{
  "routed_scale": 4.85,
  "norm_place": "pre",
  "rope_base": 10000.0,
  "tie_embeddings": false,
  "init_std_down": 0.0,
  "doc_mask": true,
  "steps": 8477
}
Below are experts of layer 3 (counted from 0) of a mixture-of-experts language model. Rows are named router (the router's row for the expert), gate (a neuron's input weights, with its number), up (a neuron's input weights, with its number), down (a neuron's output weights, with its number) and show model dimensions 640-767. Each number is 50 + 12 x the weight over its row's rms, rounded and kept within 0 to 99.
Before each expert's rows: a language model's description of what the expert responds to; "raises" lists some tokens whose logits its average output raises strongly, later layers aside. This comes from a sample of Wikipedia text that the model never trained on.

# expert 7
It responds to: Past participles and verbs after is/are/be in scientific or math prose, such as contributed, directed, written, studied, fried.
raises: " ", "\n", ",", "."
router:50 28 50 52 42 58 68 57 39 43 79 57 44 39 42 44 63 54 51 55 48 34 59 50 41 58 38 28 43 52 64 59 43 17 38 38 36 41 47 69 38 50 70 45 45 36 52 46 51 56 56 43 26 58 57 52 59 83 54 56 62 44 49 52 51 65 37 62 55 56 50 52 54 58 53 55 60 48 44 73 29 54 63 52 66 61 52 41 42 48 65 33 41 48 53 44 46 53 31 54 48 56 35 57 79 64 57 54 59 62 56 50 77 49 31 42 51 47 31 86 46 49 39 30 60 49 38 58
gate0:54 65 39 47 57 54 38 66 55 53 43 66 35 67 28 51 61 58 83 39 43 45 41 62 47 38 40 29 46 64 59 39 66 40 34 36 49 45 51 67 36 52 56 24 52 43 62 57 45 29 30 48 62 52 50 44 25 52 76 35 59 59 63 40 46 43 54 41 69 33 56 69 66 42 53 39 86 39 53 39 48 54 44 59 56 40 49 51 28 47 38 71 47 60 53 39 39 36 68 52 61 65 53 33 51 59 44 42 62 61 61 52 76 54 51 48 48 55 39 58 72 46 40 41 50 43 60 53
up0:47 45 38 41 46 40 37 54 49 36 29 42 58 52 56 42 48 68 46 40 47 49 41 47 54 46 53 59 54 49 52 47 68 46 50 68 46 51 45 40 68 63 34 39 42 53 54 51 44 70 44 70 46 38 51 64 44 62 49 56 44 56 73 48 46 40 54 60 29 63 48 63 51 53 45 54 54 60 62 42 67 56 51 47 36 23 50 64 61 29 39 49 64 57 46 39 41 16 47 62 33 50 51 62 42 53 32 65 63 69 64 64 54 21 54 60 42 34 52 55 42 31 71 61 50 66 55 43
down0:32 45 58 55 44 49 55 73 64 39 42 73 54 38 52 50 49 40 45 40 55 54 43 48 50 57 50 58 70 30 54 55 57 49 46 40 38 43 41 28 51 40 52 45 48 48 54 58 42 81 29 50 42 50 34 39 66 44 40 58 53 41 42 54 63 42 41 63 52 53 57 48 49 44 30 72 58 56 46 53 50 29 42 40 41 66 49 54 68 34 43 59 34 48 41 44 32 48 77 67 47 50 48 62 65 40 46 48 70 58 64 26 84 47 52 52 76 50 43 50 29 55 43 64 57 33 59 41
gate1:45 51 55 74 48 33 73 39 46 59 49 47 42 23 41 46 55 42 54 48 56 43 47 60 61 44 19 50 49 30 46 47 62 37 41 57 41 62 81 54 47 54 42 58 41 78 46 53 43 76 29 51 34 33 45 48 71 34 63 33 39 57 42 59 39 59 54 45 38 46 38 59 52 63 59 54 62 46 44 77 48 69 53 40 36 51 53 55 42 41 69 60 63 34 43 50 54 65 31 39 50 29 49 38 48 44 46 45 55 62 65 16 20 42 40 50 47 57 56 40 39 43 63 57 49 32 63 23
up1:53 35 43 44 52 37 49 58 50 41 42 42 72 38 52 64 53 72 58 35 40 61 54 57 62 31 46 49 41 44 57 51 60 58 47 58 47 52 45 34 46 29 53 49 39 49 35 35 69 50 39 61 62 37 40 67 60 72 59 49 52 32 54 47 63 56 35 48 47 50 49 49 48 45 57 42 68 39 52 70 49 43 62 47 51 61 56 62 38 36 50 59 42 34 47 52 44 40 39 60 31 51 42 59 59 59 58 24 52 49 45 19 34 57 59 77 51 79 51 38 51 74 28 55 47 49 52 54
down1:39 54 63 57 39 52 53 46 35 60 66 57 49 55 43 31 34 62 48 67 66 43 61 56 56 59 59 43 43 47 42 55 47 50 63 58 58 45 54 49 47 67 47 28 26 34 45 59 44 54 60 47 37 35 49 41 63 40 61 54 43 51 49 57 64 74 71 61 65 35 62 47 70 46 39 38 44 49 33 43 27 59 34 39 56 67 65 38 44 49 43 46 40 49 48 42 44 65 33 51 64 53 50 62 62 63 70 55 60 29 50 57 62 47 46 51 71 45 51 50 55 72 42 36 34 15 70 69
gate2:30 55 49 53 51 64 44 27 65 67 47 39 25 32 41 63 39 53 46 41 59 51 54 70 50 44 42 59 49 59 40 43 59 42 68 49 40 65 66 44 38 68 49 28 47 63 73 53 55 60 62 51 27 51 65 44 51 43 43 47 57 52 56 65 65 58 40 80 27 54 46 54 52 38 50 35 65 42 81 55 67 56 44 45 53 53 26 39 42 33 37 35 60 40 25 36 71 37 67 49 47 51 39 49 54 48 44 56 58 59 54 41 67 46 73 46 65 48 34 34 37 49 29 36 55 46 67 69
up2:62 55 63 61 54 46 36 65 62 52 54 44 48 68 51 57 34 57 42 47 19 63 42 45 55 39 49 51 50 50 58 63 36 46 59 59 62 40 17 33 43 28 53 56 17 41 61 31 57 58 45 60 49 62 38 57 55 35 37 40 50 71 64 59 52 39 49 35 52 49 74 65 51 64 56 63 32 40 57 30 40 45 12 26 52 47 41 49 43 68 46 67 46 27 50 63 63 36 50 49 56 54 65 39 57 34 44 50 58 59 63 26 46 46 52 53 40 41 50 52 64 48 58 55 42 50 58 68
down2:73 42 66 53 44 62 67 47 39 37 43 21 52 55 57 56 40 56 54 47 47 33 43 47 63 71 60 62 70 44 47 65 60 28 45 59 43 52 39 53 51 50 55 56 41 41 51 48 56 69 44 49 55 55 54 37 44 44 41 46 42 67 42 56 50 66 38 31 45 59 56 72 38 55 45 61 64 49 36 68 29 73 25 46 57 34 62 57 50 17 54 51 30 43 46 60 45 53 57 50 53 31 59 56 55 54 24 59 42 54 52 31 53 35 54 36 33 51 51 65 49 31 68 55 63 51 55 52
gate3:48 38 51 63 49 44 41 45 55 49 65 51 60 64 52 46 49 42 52 35 35 43 45 30 33 69 53 50 58 44 47 54 51 34 67 31 47 63 65 64 40 57 50 79 54 55 58 50 42 47 40 41 54 49 57 65 50 51 43 27 48 72 52 49 76 40 53 61 33 50 41 43 56 47 56 44 49 79 60 53 69 58 71 41 67 35 52 38 51 55 34 35 53 26 53 70 63 25 36 55 73 38 80 57 35 50 43 27 40 65 55 41 56 48 45 54 49 48 53 56 38 36 51 73 41 35 36 48
up3:48 69 46 65 53 60 40 56 48 49 59 49 55 58 47 50 71 52 39 44 52 52 42 57 23 55 47 63 53 59 41 34 51 45 65 31 54 60 39 49 35 51 38 34 55 67 55 35 45 87 49 53 45 51 61 46 64 63 57 41 36 62 36 65 36 49 47 53 31 35 54 35 63 59 57 45 33 49 54 39 64 48 47 54 59 78 57 53 67 60 51 42 47 51 38 75 43 54 49 44 47 41 37 51 45 53 36 31 44 30 47 64 46 52 42 63 41 66 54 46 47 32 20 76 80 49 41 59
down3:54 38 43 27 46 39 39 45 43 48 45 33 44 52 63 42 53 40 46 35 80 40 44 35 64 41 40 42 47 56 41 47 60 54 45 46 49 35 28 45 24 56 50 65 51 72 72 63 37 61 46 43 63 56 53 44 63 45 30 24 72 54 62 47 45 43 41 52 38 40 54 31 39 45 39 62 48 37 30 42 50 43 89 59 64 43 61 43 62 62 63 44 55 72 70 42 65 64 49 14 65 08 58 47 49 66 51 43 61 33 65 50 54 58 30 62 27 38 50 49 64 45 60 85 69 47 47 43
gate4:41 42 49 52 57 39 54 26 70 45 64 69 61 56 54 53 56 42 50 34 28 40 54 71 56 42 51 27 32 59 48 62 54 47 45 62 48 58 47 59 55 65 59 43 55 56 46 36 43 67 51 62 51 51 61 43 44 45 63 50 68 58 65 59 34 39 53 40 41 28 49 41 63 46 56 57 61 53 41 48 57 47 49 32 56 47 46 56 59 55 44 56 42 53 50 54 58 26 33 71 40 36 76 58 45 59 55 53 44 62 46 64 50 26 54 29 43 57 45 35 44 55 63 36 51 52 50 62
up4:55 49 47 52 29 33 51 61 41 68 64 42 41 59 58 56 49 59 57 63 57 54 47 50 48 64 66 50 58 73 42 58 64 59 60 47 34 59 53 44 50 47 42 57 62 54 52 46 64 56 32 45 41 55 34 56 39 48 49 57 48 63 42 67 63 56 35 50 65 58 68 49 59 41 36 20 52 54 39 61 31 49 39 36 46 56 50 51 48 39 48 54 43 41 41 54 50 53 49 32 64 44 33 39 57 32 63 54 65 29 45 61 63 41 44 54 42 85 43 39 48 35 38 49 21 41 45 46
down4:31 49 37 42 65 52 47 58 37 51 58 69 51 41 48 64 61 44 30 69 42 63 40 55 45 45 38 52 47 74 56 51 63 40 33 44 42 47 42 62 80 57 43 40 51 42 26 46 57 52 57 29 39 51 62 33 58 47 47 29 24 46 66 60 68 62 46 67 53 59 41 52 59 50 49 47 50 44 53 51 26 52 46 45 46 39 52 42 57 42 62 47 42 29 55 57 54 59 48 48 60 52 52 66 70 55 56 41 72 63 35 63 63 50 40 62 83 53 50 53 49 48 59 53 30 51 55 46

# expert 10
It responds to: Verbs and role nouns in biographies and plot summaries, such as travelled, tries, coachman, Vice-Župan, and birth years like 1965.
raises: " ", ".", " in", ","
router:35 37 45 33 35 50 30 49 54 33 58 48 51 58 58 67 49 44 45 43 62 42 56 50 54 71 20 41 51 43 53 34 64 57 59 59 51 56 42 45 46 41 58 26 72 54 61 62 59 21 61 41 53 66 50 38 53 58 18 45 46 67 54 59 55 64 69 46 42 45 63 65 46 50 69 58 35 60 45 45 52 71 49 49 56 52 59 54 42 70 46 61 50 49 50 64 66 49 34 33 44 63 39 62 56 40 60 51 64 47 27 40 59 56 62 53 49 56 65 25 47 31 59 39 64 77 78 48
gate0:66 49 41 51 55 44 43 57 46 41 41 68 68 55 34 44 47 58 33 48 51 53 44 64 51 79 40 61 23 43 44 59 34 52 56 44 26 50 69 32 59 59 76 38 68 61 74 49 66 56 30 44 46 64 58 49 53 39 28 53 21 56 54 47 63 60 32 46 43 33 45 42 53 61 50 29 55 53 36 67 42 57 36 51 51 49 51 53 60 62 48 41 48 49 45 51 65 24 40 62 38 09 58 57 43 70 46 58 49 56 56 51 24 44 64 47 60 33 34 71 57 46 43 53 54 66 37 56
up0:42 59 42 60 28 45 56 61 46 44 48 48 69 54 56 34 47 40 71 39 35 69 52 51 56 50 56 39 35 41 51 67 54 62 68 53 54 20 57 64 62 52 45 55 40 57 73 64 78 53 25 35 68 53 51 25 47 64 58 56 67 70 48 54 62 37 49 58 41 59 45 57 50 40 57 50 38 74 34 49 43 33 37 65 57 42 33 55 28 56 47 38 48 52 76 47 78 55 68 47 46 55 35 47 24 39 71 60 52 47 65 47 51 49 71 49 65 40 46 65 50 53 64 53 38 45 43 53
down0:45 56 38 69 53 56 33 41 34 35 52 46 56 51 52 38 56 52 62 27 74 37 58 65 82 65 56 43 48 47 35 41 66 52 40 48 51 28 44 62 73 49 44 35 63 55 41 52 67 50 46 54 73 45 64 53 46 48 49 55 41 61 60 28 52 57 55 37 41 27 41 39 54 46 67 71 37 44 51 65 34 38 68 41 64 64 70 69 28 52 34 66 69 60 53 34 55 36 68 61 51 63 57 33 37 58 37 44 49 31 86 69 47 35 64 45 42 52 58 51 34 45 37 64 57 65 38 50
gate1:17 73 27 61 55 37 54 43 29 49 26 43 68 47 50 45 17 45 51 60 41 48 45 66 49 47 56 33 24 40 49 59 44 45 52 47 63 37 33 43 53 39 51 36 37 39 48 46 57 66 43 66 68 61 48 55 54 30 55 48 55 44 48 52 46 46 70 50 33 46 43 50 36 45 50 78 63 27 66 55 45 39 53 39 61 48 48 60 53 45 57 59 41 51 31 62 43 45 47 53 60 52 65 59 73 70 39 36 65 36 59 37 60 29 39 39 51 49 55 32 60 52 55 53 53 67 64 52
up1:54 47 30 62 69 52 36 50 52 61 46 38 78 41 60 50 53 46 29 69 54 62 49 74 44 49 55 59 44 55 63 31 44 45 40 21 46 50 55 55 40 49 56 64 76 42 38 32 38 30 66 73 53 65 46 58 36 54 44 33 50 57 64 45 68 48 56 50 33 39 38 51 56 72 48 44 62 47 55 69 40 54 32 58 61 54 50 70 45 42 67 35 41 58 48 43 42 43 56 48 64 69 59 42 62 62 30 45 43 40 74 61 53 48 36 59 44 51 63 60 70 42 56 22 51 24 32 37
down1:35 51 76 61 53 67 32 60 63 49 24 33 35 47 44 64 44 31 33 47 31 21 61 57 53 48 67 35 44 30 45 63 33 70 37 42 36 55 72 52 34 54 47 42 34 57 64 46 38 73 37 52 68 71 42 39 53 44 39 45 54 71 34 58 50 35 47 60 41 53 56 61 39 59 34 39 49 37 64 49 58 49 33 45 58 42 56 46 65 45 71 65 47 53 32 60 51 52 56 57 49 59 61 57 36 51 33 48 43 37 44 56 54 49 54 44 29 40 55 43 52 41 47 59 61 82 49 60
gate2:58 37 47 20 41 49 49 43 31 56 69 38 61 33 37 56 47 52 45 48 39 37 33 51 68 52 44 56 25 24 56 45 64 41 46 49 62 43 63 61 60 59 47 30 63 39 46 64 53 35 66 55 46 41 60 45 69 33 56 53 47 45 52 58 37 45 60 63 42 53 53 25 49 38 55 74 59 56 51 48 74 38 69 43 53 60 48 45 49 40 48 46 64 47 53 48 40 60 33 39 53 80 27 61 53 47 41 54 67 34 43 52 55 61 68 46 58 44 41 70 56 69 66 59 60 34 65 65
up2:51 35 50 52 59 46 52 59 42 56 17 40 53 60 50 52 43 31 56 59 62 74 34 50 25 44 63 50 65 57 48 34 40 46 43 51 33 59 45 51 50 39 39 61 58 54 67 41 41 76 44 65 41 58 66 61 38 49 37 48 44 65 47 35 55 55 49 56 55 43 43 61 36 47 42 45 39 52 45 61 36 46 27 70 40 46 68 72 60 54 56 46 51 39 45 58 71 60 68 61 51 17 36 37 38 50 58 50 49 50 58 46 45 26 39 66 54 48 63 43 59 27 54 38 47 62 37 35
down2:43 44 69 46 34 38 66 32 75 46 58 46 56 45 40 49 51 31 49 59 58 55 45 56 54 40 59 74 48 54 45 54 65 71 42 30 60 71 51 47 51 50 44 54 51 44 59 29 58 45 56 64 54 39 25 74 38 67 42 67 41 59 61 64 61 53 44 43 45 44 47 58 49 68 42 43 39 64 44 66 49 71 31 38 47 77 70 38 39 71 52 47 51 84 43 54 55 48 54 51 57 25 37 35 63 36 67 44 31 55 34 56 44 39 62 35 98 72 50 58 32 39 47 58 46 50 41 59
gate3:31 43 49 30 66 33 57 74 61 70 37 40 43 31 24 54 44 58 55 49 42 47 43 47 49 42 66 50 51 38 47 50 39 40 42 69 56 37 52 41 53 44 36 47 50 52 65 54 65 53 63 60 72 43 60 59 34 35 44 50 30 45 46 43 35 49 58 56 60 64 54 50 50 33 65 50 50 44 65 40 69 29 53 40 64 27 44 63 64 41 54 44 64 43 33 60 28 52 43 57 68 49 69 51 51 60 48 58 44 31 64 35 48 38 70 49 32 37 47 47 65 35 53 25 60 44 62 48
up3:35 57 56 35 28 47 37 59 41 48 43 80 55 36 48 46 68 34 60 55 76 34 58 43 66 49 41 56 64 43 41 61 54 42 49 83 58 39 42 33 73 41 54 31 56 57 53 36 40 67 47 47 76 63 49 59 34 37 46 46 57 42 51 58 53 41 40 65 61 37 57 40 73 70 28 49 55 48 46 50 55 34 42 52 30 46 53 73 54 51 55 34 71 61 53 58 48 57 37 64 47 46 47 35 78 44 57 58 71 42 51 53 48 56 24 55 67 37 45 66 30 43 66 35 25 51 65 33
down3:02 34 33 65 58 54 52 52 53 53 25 58 55 68 16 57 54 37 52 60 62 47 44 44 41 55 61 68 41 41 35 34 48 49 12 55 54 38 48 54 53 60 47 59 37 37 68 38 32 36 48 56 52 43 30 55 51 42 54 50 43 61 22 59 40 50 31 59 25 32 57 45 72 46 62 53 30 38 53 53 42 44 39 68 41 38 41 51 63 56 39 48 35 42 57 40 50 28 49 38 50 50 69 56 43 37 50 48 49 54 72 40 65 44 49 32 19 44 33 52 43 46 51 46 49 40 48 42
gate4:51 48 56 54 51 60 75 67 35 50 43 34 30 65 35 57 45 68 44 28 35 32 45 49 52 50 55 35 56 48 35 53 33 57 44 36 53 25 55 49 65 44 85 70 77 43 54 63 55 56 56 60 57 35 55 50 62 53 38 33 32 34 37 66 50 37 52 63 59 46 53 63 54 54 43 40 43 52 57 34 48 22 54 48 43 61 39 39 84 45 74 58 38 43 56 38 43 54 60 35 64 79 62 26 64 65 53 51 44 53 67 52 38 42 56 51 53 44 59 58 48 58 63 68 63 56 53 44
up4:57 52 77 45 49 31 39 35 52 60 66 60 57 35 14 63 34 55 70 53 48 42 53 48 61 30 53 63 61 63 45 50 54 48 58 67 53 64 49 57 52 56 53 42 45 58 43 35 59 78 46 56 40 56 42 55 57 62 58 42 50 54 76 48 16 56 50 52 59 36 57 55 73 52 52 48 44 59 65 60 74 73 60 49 40 67 37 55 49 50 45 26 72 47 56 60 47 42 38 48 54 39 59 80 55 52 40 45 48 36 33 36 72 49 52 39 37 54 54 47 62 54 57 48 48 52 58 54
down4:49 47 46 48 51 28 56 27 33 40 43 54 41 45 53 35 57 36 70 55 72 62 60 22 40 48 42 47 52 64 34 64 64 34 39 46 47 20 73 52 50 46 42 51 24 68 34 33 48 45 75 55 51 49 23 51 46 53 57 66 39 56 53 58 61 58 48 52 50 56 48 39 58 68 51 50 52 66 51 57 22 64 34 52 35 49 63 48 49 52 42 33 45 64 56 41 34 66 57 53 47 40 57 61 48 51 69 30 59 45 46 65 51 64 39 35 92 55 67 54 61 30 22 43 60 72 32 52

# expert 11
It responds to: Tokens in album tracklists, song titles and chart tables, such as featured artist names, track durations, em-dash cells, Records, Studios.
raises: ",", " and", "\n\n"
router:37 38 47 42 52 49 21 37 40 56 47 45 43 57 50 53 35 34 49 80 59 39 50 59 54 48 51 32 59 41 37 57 53 13 58 52 49 47 58 41 50 46 58 51 49 59 55 44 45 45 56 37 44 68 49 48 47 60 04 28 57 72 59 56 55 51 47 70 52 49 53 32 57 72 47 43 64 34 43 29 51 71 42 38 58 54 67 68 48 55 22 18 39 43 53 48 81 44 30 53 28 64 62 55 59 57 65 45 62 60 42 47 50 46 43 44 48 47 64 67 37 17 57 44 38 43 62 55
gate0:52 39 25 85 46 37 53 52 51 51 49 52 56 43 50 46 20 52 33 54 34 25 64 51 33 64 42 67 52 75 66 28 57 66 59 51 42 66 45 43 59 50 43 31 47 57 55 52 24 65 66 35 65 44 55 67 50 46 59 50 45 60 47 39 39 23 63 76 33 44 38 38 47 47 31 55 52 43 63 49 33 66 49 68 27 58 48 43 51 52 42 38 53 70 44 61 31 57 58 45 54 19 43 46 53 38 37 64 43 72 70 28 37 35 56 51 43 46 63 67 38 66 41 40 56 60 67 50
up0:28 56 61 49 26 51 41 56 48 45 56 37 64 37 42 40 27 57 55 57 44 35 66 29 39 58 60 47 45 60 68 51 22 58 65 70 24 52 62 56 41 45 50 41 68 34 65 74 43 45 24 38 36 55 56 60 38 46 50 34 53 44 49 47 52 67 65 57 70 39 56 56 52 41 40 47 33 51 38 57 75 52 59 41 57 39 55 42 44 65 26 61 43 39 47 48 46 59 45 51 54 50 33 44 49 51 54 45 68 68 61 36 47 25 65 50 51 51 60 57 45 53 41 63 48 42 54 61
down0:35 45 61 41 44 49 44 45 39 53 59 64 41 59 39 35 54 47 27 40 59 63 52 35 34 67 45 38 36 57 53 46 43 67 62 51 74 60 38 44 41 69 43 55 35 61 31 48 48 58 47 20 46 33 52 53 51 35 48 50 74 48 53 61 50 48 51 44 32 48 59 36 42 47 40 58 59 37 50 54 61 66 60 46 50 80 48 33 62 61 32 33 48 58 46 37 47 48 47 64 57 56 67 58 44 64 49 60 35 67 55 48 50 53 40 38 36 51 49 52 49 21 49 37 65 50 48 50
gate1:65 35 37 51 68 54 46 45 64 37 39 64 69 44 46 45 61 55 61 56 55 47 68 38 46 47 34 47 58 48 62 47 38 51 46 35 48 41 50 55 40 57 50 50 61 66 50 55 46 47 55 37 43 42 42 70 43 39 55 48 31 40 54 52 38 59 57 56 49 54 51 57 41 52 60 46 62 53 70 57 64 45 63 47 51 59 44 44 55 34 61 54 41 35 41 39 63 47 60 40 77 44 36 69 60 41 36 55 77 47 25 21 48 50 56 59 34 63 41 70 32 47 59 35 29 44 55 82
up1:61 66 51 46 46 54 45 59 30 44 50 43 40 39 40 42 37 35 60 46 49 54 69 61 43 53 68 43 19 28 53 36 56 49 56 68 54 34 42 64 50 42 77 60 64 52 54 62 55 38 31 51 61 48 72 53 63 43 63 68 42 65 56 52 51 50 57 47 53 74 55 43 56 42 46 33 46 66 48 50 32 40 47 50 40 35 55 65 55 56 65 53 47 44 64 48 58 41 64 45 54 43 56 38 66 51 58 65 56 46 53 58 44 66 63 54 42 58 49 52 54 44 45 45 65 32 47 60
down1:54 35 46 47 36 30 57 41 47 29 26 53 41 43 26 68 65 43 42 55 51 42 61 39 50 45 32 54 19 46 53 65 55 44 20 34 66 46 39 59 63 59 34 69 35 38 71 44 53 50 47 42 52 66 36 35 31 51 41 59 68 45 47 46 73 45 32 55 49 74 35 63 45 50 47 65 47 27 50 50 61 64 37 51 51 31 57 37 45 90 45 57 55 28 33 58 56 43 34 47 58 48 49 44 68 33 38 43 50 34 39 39 52 49 34 62 51 56 36 42 50 64 66 50 54 52 59 55
gate2:32 71 39 65 14 60 55 62 61 57 47 46 51 48 54 49 47 51 56 53 39 40 26 56 54 65 44 60 67 43 43 35 55 35 56 68 46 61 41 60 55 84 66 51 57 60 55 64 58 37 36 45 47 62 49 57 61 38 44 41 52 67 25 50 48 34 31 46 52 42 45 40 41 58 36 53 57 28 53 45 54 59 37 45 65 41 59 33 48 83 63 40 56 30 35 46 70 59 35 73 45 37 58 31 41 46 31 44 61 40 35 59 53 38 56 49 41 43 50 26 59 63 59 53 65 26 60 50
up2:56 58 48 47 67 48 59 60 59 40 44 66 53 41 44 46 35 59 26 43 46 42 59 34 65 41 50 61 49 57 64 51 34 50 42 52 64 44 75 69 50 49 40 45 44 53 46 28 54 47 53 61 40 52 43 47 58 72 30 57 51 54 72 40 37 60 55 49 43 63 55 83 51 48 60 43 54 59 84 63 66 30 55 38 60 50 32 38 55 28 50 56 70 66 45 35 30 40 68 46 46 67 37 50 46 56 55 44 45 60 38 32 49 53 44 37 58 38 40 56 34 60 60 46 44 65 57 72
down2:69 45 37 50 41 55 55 47 43 56 35 43 46 35 39 58 37 67 65 63 63 61 61 65 47 52 54 47 42 49 34 25 55 33 43 54 50 45 50 42 61 47 56 70 47 37 42 47 45 52 54 59 54 52 37 47 70 51 25 40 59 52 33 58 40 56 50 62 46 75 39 39 60 40 53 57 50 49 67 49 62 55 44 40 60 29 35 47 52 22 68 34 57 55 58 57 22 33 58 35 47 62 40 62 57 57 53 32 41 53 65 45 51 55 59 63 77 77 52 55 57 57 69 58 45 42 62 43
gate3:52 41 48 32 39 70 34 64 49 49 39 47 50 77 52 52 62 56 56 40 47 35 29 47 28 39 50 41 47 74 40 40 57 48 49 41 65 68 50 50 65 49 48 50 45 68 71 49 40 48 58 49 26 44 48 47 42 38 38 56 48 54 53 57 66 38 39 36 40 50 50 25 32 37 67 67 59 56 69 45 77 47 51 43 67 60 45 36 32 40 37 52 51 38 39 57 45 57 62 45 45 38 33 45 43 47 51 30 59 74 48 41 44 43 38 56 53 58 46 46 72 62 35 49 51 68 42 56
up3:56 64 45 46 53 55 77 54 51 48 41 58 55 44 57 44 56 52 51 47 59 71 85 61 62 26 50 37 46 46 64 45 58 34 43 75 50 57 27 40 49 77 46 20 49 50 50 37 66 52 51 39 53 51 43 60 49 51 53 52 57 48 45 66 51 29 36 35 43 33 53 64 47 46 44 38 48 45 49 10 55 39 59 59 40 47 59 57 43 44 55 48 52 42 61 52 54 34 38 65 41 63 76 59 42 51 46 71 40 61 42 71 63 57 50 25 39 36 52 31 41 56 44 46 44 73 55 46
down3:54 77 53 46 45 44 58 45 45 40 58 46 44 30 62 60 64 45 45 59 48 41 56 74 73 31 62 60 27 33 53 54 42 33 57 43 58 35 43 33 55 43 51 50 54 62 38 44 75 58 53 56 49 35 49 45 57 54 54 51 39 48 64 50 51 43 55 60 62 33 33 49 51 45 50 43 51 55 60 49 46 73 70 50 61 38 50 29 66 55 61 56 57 46 54 40 52 92 44 57 63 14 51 61 52 51 56 56 55 46 63 38 77 63 43 59 18 43 37 49 53 72 39 48 48 60 49 72
gate4:46 61 34 30 57 58 51 67 40 72 50 47 22 55 61 50 36 61 53 51 39 36 43 42 65 34 45 51 51 45 44 44 68 32 33 49 34 61 58 53 70 47 54 46 52 61 27 48 49 54 55 54 53 45 43 61 53 60 41 37 46 54 50 46 51 60 64 78 39 68 26 43 37 38 48 50 34 52 58 44 59 36 34 76 62 55 70 53 67 28 53 53 42 85 45 67 66 51 36 61 66 51 38 32 44 43 56 52 30 54 55 17 47 58 52 55 21 18 67 28 46 53 46 49 44 64 51 37
up4:53 46 60 60 52 32 70 57 44 49 51 49 39 61 38 53 43 45 43 48 34 45 51 69 47 56 42 41 56 48 48 53 59 48 53 62 38 43 58 43 46 56 38 67 48 59 78 49 51 48 50 65 39 57 38 64 68 62 65 51 65 29 50 41 68 37 38 52 52 34 56 64 29 57 57 37 24 45 49 34 53 53 32 42 31 57 54 44 37 65 57 57 57 60 54 51 55 62 38 31 71 37 37 56 46 40 43 49 44 44 36 47 47 66 38 34 55 53 41 67 35 40 49 39 42 55 46 38
down4:44 43 51 67 27 67 62 57 40 58 76 46 48 39 40 57 56 47 43 33 43 55 47 37 56 52 55 29 57 50 54 51 49 44 59 36 60 48 48 53 17 50 53 57 80 28 53 45 74 51 72 14 63 54 29 48 51 79 39 45 53 47 59 47 38 59 53 43 47 44 61 68 36 71 22 44 39 49 51 66 46 49 37 62 37 49 47 53 37 47 49 55 36 54 28 41 51 42 77 53 57 25 43 46 56 50 57 36 58 51 39 49 38 48 44 57 51 52 36 49 46 23 40 64 65 67 54 58